Weights of a small mixture-of-experts language model, trained from scratch on English Wikipedia: 9.98M parameters, 276M tokens.
Below are experts of layer 4 (counted from 0) of a mixture-of-experts language model. Rows are named router (the router's row for the expert), gate (a neuron's input weights, with its number), up (a neuron's input weights, with its number) and show model dimensions 0-127. Each number is 128 + 32 x the weight over its row's rms, rounded and kept within 0 to 255. Numbers have three digits each.
Before each expert's rows: "gets" lists some tokens that make up at least twice as much of what it gets as of all text. This comes from a sample of Wikipedia text that the model never trained on. Tokens count by the router's weight.

# expert 23
gets: "'", "C", "H", "M", "P", "G"
router:120154150138121154161113147125123161168186115163117043065131123146099128110109153122075100105168114093108115178102190070156149125064118173118055133113132084170090099123126141100154120106067127110112071088148087079132088091216178116137112133175176152132140166136102080095150189093157130122121152147098092132158107086147138114154127068110100091154156149124082132100134122116121147179129
gate0:167129108111165131181129117108166118172151101137109162131136138106025124170055138142128099108125176141105157115107174148133126121114129109158178143160167128161152117163121145078109095058153107093089137072130147119109067067196162127200114158144160177163160158099126156062144151102110131127132093156131137127105125141197154122110164118147102182135135175088118088186200158116144147151125
up0:164148122147177130092120117120118148166138143169107181088139109078131129123100098086143163161121091122086164141141154132072132135083120121139071133095123159124146162137157143150156139077148129144104074023138199105164144115140171118157117121197072068168095158124202082103080113120110114141105118136091082090131116152202147061147141113142128128154104121120149120166134187120135107131212
gate1:140151157143131069193140186107109152120140133102159138140140123111098089125160114132098157161125140107195104108149142098108105123074161126148140135129118159128097113079149130203165040106101149171086149102082146106144147084142126105069175148125143146163079040112121115160180136137077134136142188104141118061067127169108168149113106123084139119066146098188148172138172084109136085117134
up1:140137119070131138136103131074163157103130075124090166115110105091180094105058111084169125128102121148122077169138142120086117099132128092120165110143154128152138135139134143119167117107143141167150116112147105119049189119180059193077114118119085144116121112088153102191124109168116131134123093180150084093161130076129172107106072199120119112051116172172093165164097161106072141087139
gate2:169152133163144103113075131098135143171149174166145169145104144129114139121047193173169067098117108149105130133069121163161142114150136180089172170132108121135128117185141126118134153107085192106066123102192067110114114127152127143158098114114094090101122118210120098101135127133206123102083181130133087144084126146142102159135121129102127140114143043083166139141155069118076142101128
up2:122093148139206137178158136210127108087100124119134107088141115111129111157176121103131149156162050074101131126103141137118128106117127114130112086125130145087104181062148114168161074126180086161176170134105147098068147149146121135083142129072137112162111070142196164168155076144109152212149121154111174112129123112145138148112138145155175146109115206145086145192150110174140130120129
gate3:090150107144120179183115176113143135149103090107109144056155103081078104113136140130134132108085131117068118134117137098141105146140084114142146137092137175154150107172144146101170101049144132141143131119150216058146109167126104126114097074057159154164112137095141133113108071109166174161107135106117171137206138140132150099151125178150037162163126176113123147167105185165152155129156
up3:190213117128116101107154153123143173096170163168146140153071145138097160123179148087135117132143096168141170118163167107140154160096121147133083168098131102164081119107084166090135113170157107089103116115099082142108107124151189161123216140137117081104102160103151117134066076159115124165076114147121136107049126144101058127138123135137132104157167155089086145090139080112120114174061
gate4:198105109113107170092096168107096105146117096116134167124120124132117210083131094169064085154173158129148153126130145113121117157139107109119107143157074150158100123059128136086118182080097078077113142131123102107100166166072136083115144127089091108109177143187118157117129165101137064137107107078179143082110050173127123134107160158073125096098125124117133148135150196125099192159152
up4:142114108183110105154135142125158141158092163089131135128149122134126184174173166124090132154137148188155113155117157144156148144111112126145078136063143175087106133070091092118103186107139077119124131148071169153165143150052132094109088094167047117137173139108046131063203126120132136135148146081153147132163109168140130152105142147079100131200097178153139093169138101165135165133127
gate5:144120154145149193123119077115164136100136115169093139082141108143134104088119124117167148113179066111130130181146123116180175165109184151131171139124104100165084129122114086097129123064112143103134122101122161137074192119170134146155139158083116083098175116101131128160125051167118101103134075166153109130152122171112076131153081185139143150055112155100182039077140171100126123115172
up5:117122149137120170135094089112144166126133121172155138114139052120127150087113128127114006130153114151086094165122136166133149086118159130109068116117113044188100123146080130074133129126160135100114114085108110112164163080164209092158138185124118124151143080150108115086118068167176121157072092158120061166083136098131117097125113136118152114114151159070145082158094126144143109140153
gate6:166139125144091117110073133076169190147179090130142136100125086109161126124166104174078115093154106092105148123125180059145165163079109096149145132123056032139136147125117151167127044156094106135112145156118120125105076134105174126177178091146129155140086130102119114141170179040155118097176131165094133136126124180131160152185139102104131101149125148137131085132168161143129095124160
up6:121153127131140128102146083131125169122145152150047111177151157123116141124128109090199120111113119132116041129065079175073109124181161129129085144132114170113172160193178108139151174162066092187152084115151200170127161151134117128114115091143151106066167104191132104124113138155125129128136137131124131131102125106163085074080121161145149118204096113103112132100082189132093138121099
gate7:146092104183076119154086126125173114060129140164073131044109108108163176094096144172162119154130107110118183145122152078166157168146126145077136134128157103191103091141082113039111121072128154125160119123166125123138134148215135114163123131100175084148117139126143185158177077090145102087119093130120130191135094133150141106163131189157139156155150117109155081114132083109159153123111
up7:116091098155149105131131100178171059100160137154097145095121087081155146075106148108152127109120099134044196161104155140156131115147099094106113125131144163149131151160160132102113173119181156130160106142150074136137120113225129084165082098073144085091182092113139185179141131090057129113054130186110138184121104120129133098125075139179130132166127150085129137111151114112130090140112
gate8:138122103175146122140093166187111121090086126178104172052108163121049097140089125091191167076110180129087147144102140175124096125142114114056097130066114109093135163098125145080056087106148133111138093111148111118137126080115155148150158160125164159176185113127105117095149181153070108168119125111091125115121097100160106096188111135151136093153120122084119130139099098071117148188099
up8:144084122061132143124125136146083103169161120072118092149137135091173125123148152103137076134160140167123157156111107080172180083177151131137158114177129143123171139153156125111212138105058178164125137128144119153081126138155111124157114075070113125079185151125114129157114146086186194107186112123149147149147241116077125175096174119115112124126139114155115171102169118115081141133139
gate9:122138165106191122174101145103125057135169094188072112133135138098159136135111169137133172132087112085164119148126125142152191120144141140115105098151178097115133069063055140162142147144107132168112167145156104154145144107204182169151168108094136115066133127132211142069133113161112122142125136171148168133167079119155131118149148079170140144119114152102140039148094113125094124183155
up9:106122092147137158115215129191097166107144168116127149097142112130169122167146132118136101103161119179069110095118166128123101114102060103154138134098075152116115131163155123119095154128206101124147086106123217130110082107101101106117084107124097121226128099157037117151114114142138113128152110105142104127110179144118117110117142154103147126178105138073105234146182105127119116135098
gate10:154174180139179144126120171118167119162167157106084127116141165091117156181139112146124222108128120108183054135101109147150118101135182105073134125147168156150116130101210146094153147107082099146145096120123134111135063074126122137119159189164147116144134165114138166170111145147106091152110104164107083121114149163176085095144136055091146086079121122193081089116167139162150160160125
up10:090119121070116100105112101145073111082068103167153147172132089113110090107115148114123041127135177161023205116149165112126156153147063159140143114150113079119131148157084094157093119193140167130086173147122155158135153123109141144155108100094138115076101104141096074086149108129121193142135150096132173129131102105076143099113141177151131138182116093090202146139112152101126110120132
gate11:110121100127141132127072099094081096096165083142087161075109103118151189126143159096157098155153192127155113139128094137143193142103104159135109095171142136146109163156160122128144077067150122123171084102104087107130115142136160178150123133149163090119120159177097128107133178062196103123059218154080060156052111151123132117143135104092123161102074155188124109122117096115113139135118
up11:081135144129127156106112082098102134156150109164107177073112103105101187161143168086170063150139202120143135130139095137141142114125099192103102112163154108130162130181113147132106079048138133092138079072159105103179078165151195180177147132157126115121124128143139119117166171069136088138123179105092102154058105158124156053162129122073136176119101163150115102111126124139125103154102
gate12:126119111226108184132128141134137118130127148115105053145123152121113127072129173158130126144110180159159178123144144088121103184144131108093104120149089103149093062085075165129147093093160149125105147114139093106121170097160096116140200058144141109151146162183119124148130132088113097086136130149138068105176129131143126079136099124168163134032132184074148075068129154174135121117115
up12:130101178082130062152074083108154141123101121137139189065122105095130125158128112126125096116155131106098098141094150139140172112085134140157104151140172141117119211175160122123132157156096094215127104141132111175124112142086153161128079212142125127092102109095181169106154151174161155167103174116158132134106123089161142142133171126089128129233115120164127148214100122096130168137149
gate13:092117159145106115121127073115038096151118168086104177119159139097096195123156145103095143098083113123119119059090152045155094142066081171087116139128137133138139124128120140115156090069134194148123116132178170106154122135131138151100132095133113120096090120096075096138106132089138212165112161097117089104167117145140131080150182148094116132139112174129135078166120128126181202140083
up13:148162175166124114137032126123168195183142124150162084111093175173102139101126158119157144102075169130145116171122134173139185117177195099087085123055100139173179102095126093156126166158138113134102081145179158132115182137133138166121129150088176116156119114178114124132148135157071142104173119177133099143104115094109156158215102145088112076095114103122130133138128132124095114100139
gate14:215142137149153127096136097193131122100115138075166199098114123100202108108135146145138203099148108112105170123145115108141089109138093167157117103109118175061120073133147088142169140026104140116123094079111128114097120104161108149160161074133110116170170122129102165158096177123151121120117156111116074135137124134112189108106134165083153120169146089096193150168130093155161145150087
up14:146141100181114088117128123096127151108131097118103165103082182102098138116112104104144163078155147115167106136164156187082122107104158113132133169115136168123127084190172082110185102187099046115124128099107125122181088112120124151127110094021150081108072143162163094124153150141174125135072121105132080144161095098112129112064184167085152132141141088088131077100169112152148162136135
gate15:181131139201174160165122072143139145104128144154137093129153079129115115165157127123115162175111137139141196112061134158165151115082103146204088132125096114134139134114105094123072109108150208101172141138078093114134109202116129123163089109192119130127145189126119140043118119077117138107120089101136129150075131115129162156153136114129128171080133061134178066152122095161101132171098
up15:125145084093140128110152138095130100097125129140082113052195143142176130060109159140168110152094131080117103175180125140145098179131185096108102069120139164160157101116109123146126120170111109152148102103079106114166115099122142207114122093193104147138190149147149123131127096175125087160107191119175142106116117109092137222176079184112164103076099137133149105077122150114152139145159
gate16:163133099110055168100155086105143148131161120060172098158167132154134089131158147187064144143128126064086103131121142141150128115157105105147148131133178167125125159155142140124151045086152134098131132150173093063111142155145059106083076109084142121144105115138119187158080134107120121125121106191083088152172153122136151152135126156190098132134205147208137121141140126186178129140134
up16:135156157155141170120142172108102102138106162129151151158172128094153097165118157132154114117134101071173068121146050180095107114114133177174116113086149156106111111144135142157142134167135106132107098080055087211176104148128145135148170120181154110121130110133135034113125107093157128133103144176176171136085095185130101188125065072074145141150104132158164146073119099147131099144095
gate17:155098137166086206141068133159153147142110113106161149107149109088184150151137167114149120081119122109069135160072142141109134113126122118092202169184115157136090123160113143128127122114117182118144070135149144153172113200149126093113074154153119164100148115123097106170069143122094113102092113163064106108146129118122212107144080255111103146127137110133118116130110158156162119104104
up17:163105144196130150165152119176093101156126119104087169129126049082158173135131091112152127116128146138144182153170138084104159156151086141151149175159138125159145138146137121143095065179159108147121113157176089138107147142103127146163086110133163102137068089136135182129110144135091093188078096126115199126095129122184148148184068094079091110098142110133134152098069152143131051069160
gate18:111170113137105158083134136120091089128109068140144146222155168119124116101157098150177138145120137151158110139102108164151119024192100107109165145120128132096131172126157144156144159135103146117130168168151110112075158185103074123086151070102119161133148101192124077128157135102112128164146084112070130114109147187090119057110150140133089131129152177107105109134143184114122152055186
up18:133121156104173095191094117077156129100196129125100050086078165185114126180101133085144151149132103183079139096127161119142105211067088175142121171154145122146070104157108121141111118128119124158118095102108118171128120107123169125177150198159133127118121130079140190136086154149151148059127143153131138133186153118122152158196146140108176128123101138152153104174096154153127131173080
gate19:148099158114151130114095116196066137193103147127127141130177141054117165175059153130105082160190208115098136104050104161131155099140176128156136125136076118127117164121187145144137154095078158121126145149164118126152104136168124092086156138132106101146106075115063096092144089109141100099116134103102112135126058156144174111140182117096139123127148092114135078187072168117126141098091
up19:111127093162133107133141125072172109047136140140110136105060096197126092093161116119137168117114071149176101142184131126144147150140097104089090113146200090112123089133059127116153121217140116116123120121124129139109199122045132131126113124135134159133115171154178132191143110190100161149165130099169115147115182086123094141154084147174119140148135124150071115100200101111138083130141
gate20:072110122155144133113143089146128149080106182147176076146119113179160147138142143163150145119168092184130188051141154133151132121122146158115055137132182165069111184108109163089021159162115120101140163084163082111102097142112093124156107120171115184106130171148129155130129098151163127137146143086088098138124121158144106140112092144079139152123024120062148123131157131099120145129124
up20:120130086085148143195170126182084124117100132105168145099061164157107073107099128144108088101128086164138100125122166141093147194182169141140132141112132126076121116143068104147139070151139121142009153120145116098071138138176124152212145141109179143101136149118101175164139128109135122114122159154120162151113119098105104114117124164087118130142153042075099132090122126132099065139168
gate21:148166146061100126156143152141142152141076157103180124126150107124113085110192142101072105130144099116162189112163145143068160150083196134166118116091151094116149089162107081080144088130146128108181152131080129126102069117122164089133105141146120133094150080090127151180105114164098161123115099151126036160115184136106080165121152169112150161124166145071167106132137136080137047125162
up21:105144137100149103104191163074110081141203088142081071134157096097155174135084162176174168118033105135103045142078080131154076132170087113119125151149125116082138126136132172177139116144182094158098076133120111141124148143086124162119171146144126128146086181161140067105125106139160145147149154134109175072144134176123142134167127095151120095147120127136072160120101131137148171116084
gate22:144166133202093127158062098080152164139152088115103129050115134154098098138144138131082140057137166069121174109157172173139122217137144097076146126167158112143121083123115073129163063180157118070117130147125138130099079170121039152149094126145109164108114154139140100149103178109102144115113111152107098112103145084124118130144107142134178091108118168133137120086135140176155146074094
up22:147066143105138107129129132158118102130127146154121122147102126079156160081118076096188094158107104173127074149087136082130134085097100120183137131128122171157137123171107155091084149086089125131094141104122169094211167079155193113100152114132155068106130132138143169111143080103164188132177086090130163143148136153105095119098158140104074179141145140104152181083123080076068105198125
gate23:126124176112135142099172104131148118072115116085151180107107110087130175077066104091128093192117050146104167140065143139126138109117152143115131170130109143098137096026149116138070146089120149137124103115160164118068155144153116213085100133087155077138106117139129128120187109156135082155099066109132139127149104119133078112156150145136072169118085125069095119134123150089107169071128
up23:107143163084069147093142098143117146108130131096138116144129149086097093137107096151126099122131186148072081068067148099184077063110104163124140175139122109101112168142122145155137172133106158080080113097181148084121143205144120099097118123147148087185176141098082063076151187112172102108116120084082124142102118140091132089098140091150125123197098091148129144149093145175107089101107
gate24:146089168162159128104099149133179167100123157193092222094140152151067105111129150136109062204076152146124083129115168082132177126129092086107101150130143122125128073167112178126119115110126125141129163099187150122130115105161124104149110152129133122105143124111166057067128076106143173125083128119174155115082120084136155152209159074139119160140191160116129148120090162123111125161084
up24:113113121148038110125168133154126082145114110065165088164110101136163150103085146144148116112153111104155168134195083156106080101152147132114147075123123157139106164141153166090183179151128132117149161162088095098135144149064083130090155075116139135168168103078112137174140163160120079107159149140159100090183163141099097088056107160107164110122075130139145109046098090139114145113177
gate25:083209114113111205122112089100129165122096111120106127171133104094155106136161188138137095149133064132136113145123133131168156087102174159196168141142125100166122111164076145132150150130124120109148155107143148132141065077099183183135144084135152110108093134135139152103163078104153099156171145153125150157111124173115136149197132060128131088044103071156095104111162152110085141155049
up25:070212151081124173136125091108127199120124105150099111180131148094133120095156145134137149149108099162110137122095108122116107100079140099158165156158128108137076102177069115138135177136105146149114182142134154141125097105139182078149108106135135097143092090153131137107179089115140191152085101174078146116092133147153078154188117083096112072081098068155083125114158099101051168154084
gate26:091155150122098194104138125105123096161084191120128196178152157131137153109145154142159151068143191139124148129080088095145079134123164088095147147130147175152139102117162156115138098116143109118131061091170113187210126132105134137066096174095117116163166166159069086160090146106104054162110138138136103089119102180137128084126153110133128071162121148160067132088108149128101185128141
up26:123116123176096158100111174145186137138132096126080097124130117075143151117115157112112094156091114125136154121172091107110209131069153158145121173109168135164109180165090081121131174131102089167084108131148137159104155028117225118184117063111108107145094137131202130124170127129190191130129118122148104133172146079134143150113140123075149154147127108099121089158122100128098131129188
gate27:148160129128055115114113150112122160099176098126138110094104118151182118127151160087117078106135101110057103221146172092154146143164136150162112181159162124156114114137097116095120120159151120150148188184136130154113161119160145093180057069091172117141080098071105109142155147126135158123130090182120107096175106101132125165154114180128139144125072178114114102166114085132164168171205
up27:092097115104190128127165045111122139122086156140102133171163139143071128124124093168145170132117135142174149042120093164116096111121096099070121118079136116075162118112158148159122135113134146088114086105105123115122098116082120171077165158132090142101181177189171160148109128111090113120124186059126134131112132128135102120083130097112133097147203070139163140093139153133071089076057
gate28:154153110159133117116109146038105160113078171122123141150124110127147093098123132141111090111148070085156063146127091158133125126126131086140120130110137075165122134135091131058093118036136121098124109113148094150115167081068144166087127182121156123139160131090164103116174066081183053163038170174123115106108098126174113096112108098133129192101167108135163114143127159115089133131105
up28:145165192152128132154110109113140182122119177112128133128167116102105047130141160150128082034159119172140063151128114107126124135105180113149111099115096163110140118132091138091114182056153182133168194142141117155187127092133098144129116141116146133117106155101188077137131066120136011151134168130130135164148118140152103132099072106122133198162125127118156112124129182072104123113115
gate29:106104111127085165129105122156118088092127182041126145127168116078154128135139107136053156130116110110086145135093132085140088123132144146142151197184175161093116136121140167135161114131118204128160097152167150152130213160118086114121122144155130116137074082124085150142145094114125102159129145148076149149173158129166141110141097168198125092141164097162125146192109088131201180061150
up29:163164045144149100088118142128109099164126143126086145118172145104123126151141121108099155172088068105117152109071109118116108126097123144116122121178152155156160113175148120161152059154100078134118144097123096118118144135104105123182179141089126077133099060095159205115092125130127109137084159185088114096153102153169187124153083173181162091176165113166113163158046128139177150087114
gate30:149187126177144196116076079124135119113101137127099136157138130143181108155133152163076166110098086095173147103138121097181132171168183169126158157037156111163200149164105130090122144093140101099084144106134137154178136101121168154150158096095057144124129156132142126096100120130143133134171070201187148106141154153075147101196098184137144120138135115078145154161106108132098144133145
up30:165151074115143147129126136196096080125138168090121167116142101067090169121080080130146129090136100096143142166153187107155105166145176140088126148087133123127133122138156130136122135090133125131117136066175137153214135115164125203122191103138084095124164154112192092019074190099120162146095127106204111147143097149111143125135117136142113127171177138113135135147121099145095153158160
gate31:142070114168094081170124171141085107150069161086091183106140161076137159124049074131130142095107179107090147119118111136142132138122093124164161096156133140165076134079152171174166116100131126114130175149147078125171159120101087108082125068152128158125065095102116144167156062151136085120105148143130161100112144147084208120159058138148125129129138079198119084124120124127122093097118
up31:108146152057059065099126135132135117092143107129083112167096129214128186088169137167166122140177145181125118145166197111107089110165182171066108147143154114149154131106136127130138118170125178156138125085132142142107140135157162137123132120073135158115161169107195164123103146128143152125128099107120100085131065132104160110084161189177100068139124134117167184162165129134051139133145
gate32:157071152107078109146149118065139163105115133103147159097146118120144105110142201160130134144095243182087131111105138119118095159137147153133130144169119162150153115122145082144153094106099123072094136074124102134136096174108095156127133110162146175161155145152182144145088160149146191103151121104134084161114146116056091177119161105072092088099160127157072126120203173138166075139142
up32:119127109177128083080114165104140157122111104064140139092156094133123104117201129082150107169115179116129132079116113126083067124137181145091104133162085169144090109123192098121147121123118122114090082152179145135117115147196119119097115139168147150118092057088141105087122188116158139107107148142183131071075071116134111201098129135126102070121116146164107159155150178208147093089126
gate33:149133108152170102163170146085158105092159100172078127098111100143162137156135160100118116162118045125113122164096131161107056156137039123098097104181144150082126116135133151124099154149128121116136151128130138144103139124095067185158181052150188133107155104169143083158113205114135107103088143141099121130132161105133095050079115145184109095100113156119094135148138061151109142170084
up33:107136122123123117093116124149092129179111111107157160167158155071123089101133095124145116111170211158154191091153113109136167115162214119173187131070094081150140168134107128138118125074119133127125133159140110129120121148167160083070097186109075159170089170162124147102157074111105133164177113075131135141135123153109159192155131145078113185125101118092179133132122202106160109096174
gate34:146119104186116162071074179140127123129091110111096142127073123109107149186114139127167155127179138203153103106110146132102141130130111087084075117133129178164111148132098164152059139156096138140139147118167080149117040205110125078162061153099163132161136127180106153117129140131115103115138169124154157144134186064095161133107123115095200123152134072139075120140149172137170139074124
up34:098146107132143141151201114173131152115167106180132104119114117158104083114188158194076086157087114090139159149209133135142164142170130164147153155120125087147133116133126069128148068137191150140156153112104135145133172107147134138154148145106072135132068127127141140098111078161161143182126078195075136126112115119070073143184127135188087089090171156151120115147094063093119146163143
gate35:124119133150107168138106116144109064141124110064116132123129148100083115091106138192157117136111167164187059145083133100204105058144106116111167121176103157114113230084133169179131122153137100101153128171129086127138150183195142046089170138123152107134180121159062130136111170112138106119123107131136103098086188151141139117166084115136150104198106110132135131124151150134157148119110
up35:145141167094148149097155160128131133126137098179163152106112138147165144130098157125097088122117153137090165122136125117098127143112176131095068110134132128108188000170120165144153159106094092133132107070159140125121114093064155191145188133125083113182094122117177136138143168186133150103145154107079124138163098090151119124174192092078164155092167110088071135162135093071102103137118
gate36:118144106152147171140080176120146138148126144165108150121189101115111138107095185167097119180155126157109151154162166149117098093166177121139106139127097119184097143124058170110166131080185146033074126134113142171192149138108111117110136146111104126186150130116150099133083077102146068100089053170106098122117113106126108100130112134149129170141163163043158114123149161134210127121097
up36:087115171144096150144105101166114106098113142214087141158177153143129084099136090120126152173138101159154120113163154145151187109112146120140128150110081117148102142107047086106138125093123096100125116095137107168159098083170151150158150111125133111147146163135143085032165128062137156158062052090108114083108123206135143154129127130106152165160151063063146105133129165113091141174128
gate37:102121168140142178172109140100108106146125144128110160139240092085160168100110165099165105091102148126087121127053113137171138068140122159126097144120094162127166102084074137125123166129109188133125116136169127150199127166110216168140150096148132125127095160106148129099107105116139119167055150106110105157127111145136127108169132130086143146094090087106089089096105163111172188079062
up37:123162112090133110129133137118095129091074092174166096140055115130140077162138160115137185201139143087166126109153135127117155211157129139113079125117138094115103072158150133119097127117128088113137149134099131089041103045094098128108147110128113113185150098140134134129166155158073176106189039154109125103121140121112133149139122069131135185187148141096163138135151147179084110178121
gate38:141100116181170131102135106113068135100181170193116123117092100121126181131123029109081081142153167153164155141141158148162150124108105162116137185119112063112132118181101202092121188079104069068144111144161188121137083114093168153118094162126133169146171169107128123099100155149155116060150123077079112094101155150188153142135152152127118107127124118131165110151140137131152170113116
up38:123066131070098153116138199138178125146070102099156101118140123180147092155125142097155175168110150133141137140160163115121164192107194095177143169145101174131145097106193137144146091149129158235140177125075144135087096119156087120095129107097136109107107136131153187080129111134091149133111105120154117149120121121120171164125179105126144121098079140205116185107154099160113105166180
gate39:137116143149099110136149128185111131157112076122094119160118131139071123142137126129138111125088224122131165129128146145134100087118101112141092156153013092135158146058175197089114114126127098093111149154125060114060078107124127106126161136148186089155155082141149099139156166126143126142093056071123142123071136141125124105136129098125170056103165075131163101118112155119067164143122
up39:132110089124122134103136128126101169161153156203133145094137096096078133127163178121123146127097170093086169107150109150126111154099133108145116076145026104111147069110143147086137086091112119061180133103125096072154128091111123129140171124158208133184134129109153124178155180086124133153115056128124170128084134154118137152139216113100158103116159128123152158144117157118035103128099
gate40:160169141109102143165144160105112130145139135119179111172075086082091123155074160160100072142219132121054116131098162094125132128139068141191114094139098153100104163087130169186096148090076109100059091141193139079145115127075076185136108118148171113124163143095097108128123115073134109060134135104110133156111133153130164118085170110173113173130177127101131113101135149136128114094111
up40:102127125113152181129069040165135082170117154153109129047162140119111127109130101160129078096057145097132107138101171150170129140145185187117122117165197150122093105167095136097092105083101126104154127144085096166095111153067174127179105134141160134150088225150124195128127158129121141180087129158108133114131149097122078095170162160152100084115136110125105138159125134128159139145166
gate41:115133136083065167115087126201105136139125236181155099093110179171174131136174115149100111152106194141164104170140127128147122097085157207117101149083153111115120086098088099153119119150130086154119170097116056109192173087105084127122146152143135081133152101100106151133167133168147131116152146140127064124089131100121106107144168107133099127096145141104144135080067078153139110109159
up41:086111091132089068111143165119166101124112128116129105121142065125136130139138080076118159101160108131111199105151136126111119156128076131139180142156107126136055202119184094150141151186159098138110115198182130092103133176148122163083112106088134150138104136143115209144127144063137120139095092127160152081121158135105154151141110145134121068155152137146150142158131119073037072137200
gate42:183126114191137147147053112127136115175168153140137115133150136038133145122100188148158134101084099158126055146092107167159098119097117130111094103096152121130158123118127120090148193147109143036133093144192143100188115152206149128156138133133111139123173143159110104114147167081095176093168089164103109128083166107114143094123103195095123111134146067171178131142118114143123118129082
up42:124081136050121168133169122108110149148107136181075118101157080151123131091104139120185209117116122155116173116089123136151131174116155144098093182117148198100065178089152121107103142137180143146097077115104151130145111127150146138164144143152113138136161126183121110147140112108088139113096127174214150092157084076150110094145185149147161146188108207143148071141113128080101178133140
gate43:158101141157129140138088105112119141115176131117142116101180122164188126135118141134143134132127084093079091159095086182157159097149137115129081103113160170133101108100103114056105201182160172108130097111137102091143145160153142092121082146126105131150144163120119064060156099151142133082175131127061080162173155186155160071086076172109181142167145080154182102144107127092174160157136
up43:150081144122102074170097128163106117132160153086090080141175089133154105153149126142131125099108094111102084106135148133112139077101153132174102147150131136140113155129138141127133179181151128116095093133115129142145178147137127085106074138149140115107125170107180073119187152098130138129162090103058118126143106183154142042064067189089114142105111099098116091205090095153112040131190
gate44:178167140128177190112118144097087143146058082136110127098177166130129083141153123101151169150075125126184057144126134149097177113171112128177105078143140136188143121141142141152138124174120166128172150145190112189104122112159186099133141137148173097120114124120145135108103090162114166136123149203150135072071165103153122152159083129125158080090137162206158136079073132117098164146146
up44:060165159105165077135118163173134071068134156137147134146126119154104152123161150164089064116147142120112170132105120164136124185127115148093171125059110115153112153133153101109102138096095173100090133107097193076148112111146120145091099191094114127130178135107056134103137158090116117086157126115106080092112078127115142053106189130160092166204113107073187124126143131114140066140128
gate45:158100131105118132174144132118110180116176123107169084120183131146148098118182141100144079111083087111087034178118127130106130158122119141181128149159175196165153108101106081121145128175111134138140159135101149169098102085088159128124093197170169123135077096123135171087138085171183151125158109161152144131137109071101113148067128097127170085145117154128126169156139067088115192169099
up45:122162183146149126056121102157098100114106137166094179118111142112104144165093118132145160126148162153164196096139148101151136121127136128072141106078089074114118146140125178093094146106172140134127131143167160128185168172127100118166167072051069103106183141106103131144138147089079120117127099088107142159091156192172092099183140138109099166110113115134126092110133237172163108092116
gate46:183183130172065153124137132126144148160155211089107090124081143128113168124131159116179109095137147138171118089138055107105040122156126160098122167081146062155148149166137181105134168213136161142159099118145098177096125180114100087138144101163110161137187132158098131169104189116154171168088172108141090122101151133110134099147128122104119095094091120161090120090126170125122143123119
up46:096092132063133138133175142146147169084127088184095190070128090147127088148114132166119147190081148105087191161124151141183146124134084156118103081153114149138070095095115085156072164120149094079124161092066151093138153118176183124089108132134124132171167103112125176061121058107126093106157111155124140142132104142155107134068136129105179138165119111119192142108182131115166130145116
gate47:104130088115108178104114154070124084151167153164114155062099084061161188144108119111103100135144112118120147152070131119124128112091144123144104174149191096125179159097138149071114125123072087099142123058105111115105127097159171170183096206156136106191119123134127153129168124144094143111083121153184097112163111076153128107175198128103127135102145119120128069096143104103141145107205
up47:142135134156121106139155140166107148045087172046130129110202152169098099092144171127130141141183130106161098154122073126116142101113138132170157115108077173074070107124141137139140130147183201133137116161113107110131090113199142133065178118120186127157167102076114160107124157138081143175161176109129118107097167158086169128130123124158157094087148160143146091189117185122121091118105
gate48:150189139144123112129171147143165141142133162116143149123130106202124179184112163107131130164093155168144158158120144086149101109080119125106069143147138099116129067168158172100159139128171139067128108061147076132116121127067104199113122187107099117130157114129128089162157168111187133151163120063120084076145158148135152063135185154196130143137146136159070102114108052115132101154118
up48:102120123068123129064130136160122185096124049145125123164164145088057133138177108123128101164142110142121149135135096122064142102120173114120132136101128115108157153101173154068117168071113173146144143109098171202135124070167084139133105173097110101159129164118161120108101098127102065101124134140121128092137083209152123068112077114134129177112140114063067125134115178155175161161165
gate49:166113076155149209138098182069138137154136079150148130115102137099197139175105088150122118161145176182115097160109151107104141152080111127101130153116162118100139123153104150092135158158051117091141122083127080157167129138159142186122086096124131120129109119145123126139140108129126191117149110127096093082187133074107060099118130141169056104130130138134137063176077139156075113093047
up49:117103137082101066146195140142163113130101131118140149151135139209104126124118118113140119132152148075143193087147147107097123132180136116141178061162131087151103125091136124170144106103171165097098151140088181113117125098136113097091156109161188162180179141107133125152119127115071049121117123075148139120064121138108177114085108115124184141078182108101200130089155074106169116171166
gate50:104104153131137165079090118086123095119207110056102125108087086141127143142052150159095051134152126110109094139116143107156109110060161130118131106162082096146133163145148087113129120060120142126102144093149090113188128091167151165141119149101157099101153152091078125143149180100102104127109151174136081076177115199184176121177144115142135142170122132178127124161188142143151119193132
up50:116118098124115121160234123124197152171107089197186162104102102152145118153169141086105128114138156130163165176160130140030165170105119095118125070130162166151161089110130081142093148226156089143145137171098171141060122167089118134138113108182125115135108087190150107157098089143151157098159163133119142131127127148095098144121126126079132112107121115136153130155089086094120112132135
gate51:123132169128083145160097158142078125137201117171127110107068071081170144119131112156097080118136122135134097101087136101153127088122088185175146143169093075197160147140132142069142111160094106089150089102092060127156111175186144045110113175115095103075126073123131110126145156119131167097177134134150150142151158080138158123107117156148060103118097115106109080149095147112123174132175
up51:102101111075112094127126119143140192058020193093172109088161165164078115116134138120122156110111182174159175128116149087056117184114120100120090139156108137139126132132111153139151084158139139131126091098113120088205113107102109135100087123183169192148159161149154117140136158202145142149149088103123072139059137084070155108148137127143160076106136119122138127156127130102110124113117
gate52:142170171152130072120127066119104142136121135115100070127124110128123119159112107099062127165119119095126111137137122120117177100135111161117080142189095136128092097167138089121107105150128071128111087118109116100103087078131175121183128149155099073174112108156159107082156240133182178077131135162169141162095140168155089149152125094076123151188066115130085170170132080152135176163131
up52:124073120108122099116151147178179114114120098099140168145136179129183158091191119134151130146157132119142196146158153080142123146115141079123157108150129101164144166105139128087206106158174144172138146173120144119115150170111088122080160137052119120072095121126107194211171103146073068124158098103113128081108138143152139085085084137125079122088141139106122125113143152095116122065201
gate53:116200141110136118080098086128127140091148059117132099068090096176097119155114190090118130107170160118132164142127102111096149144109118168107160093149145115092170103195142072112104137109116148091109071091121155139117161162159100160091188122141158096099167116123094097149131147086169134055121129161174140195136159129124072154059185093138112129175148156127138126118111140065091143085075
up53:103096136152141092162110152150089104142160128158137123189187105123211112076153062148136154139126143110108133066145163182116109110136168098143124182095064150164115140090170112195148062129167067166187146168161091113111124138119129132182038133143099126088087142152163122130144124096123121142149137144127139070117065120133112083164106137111111170099098092118106145186151161130172108142153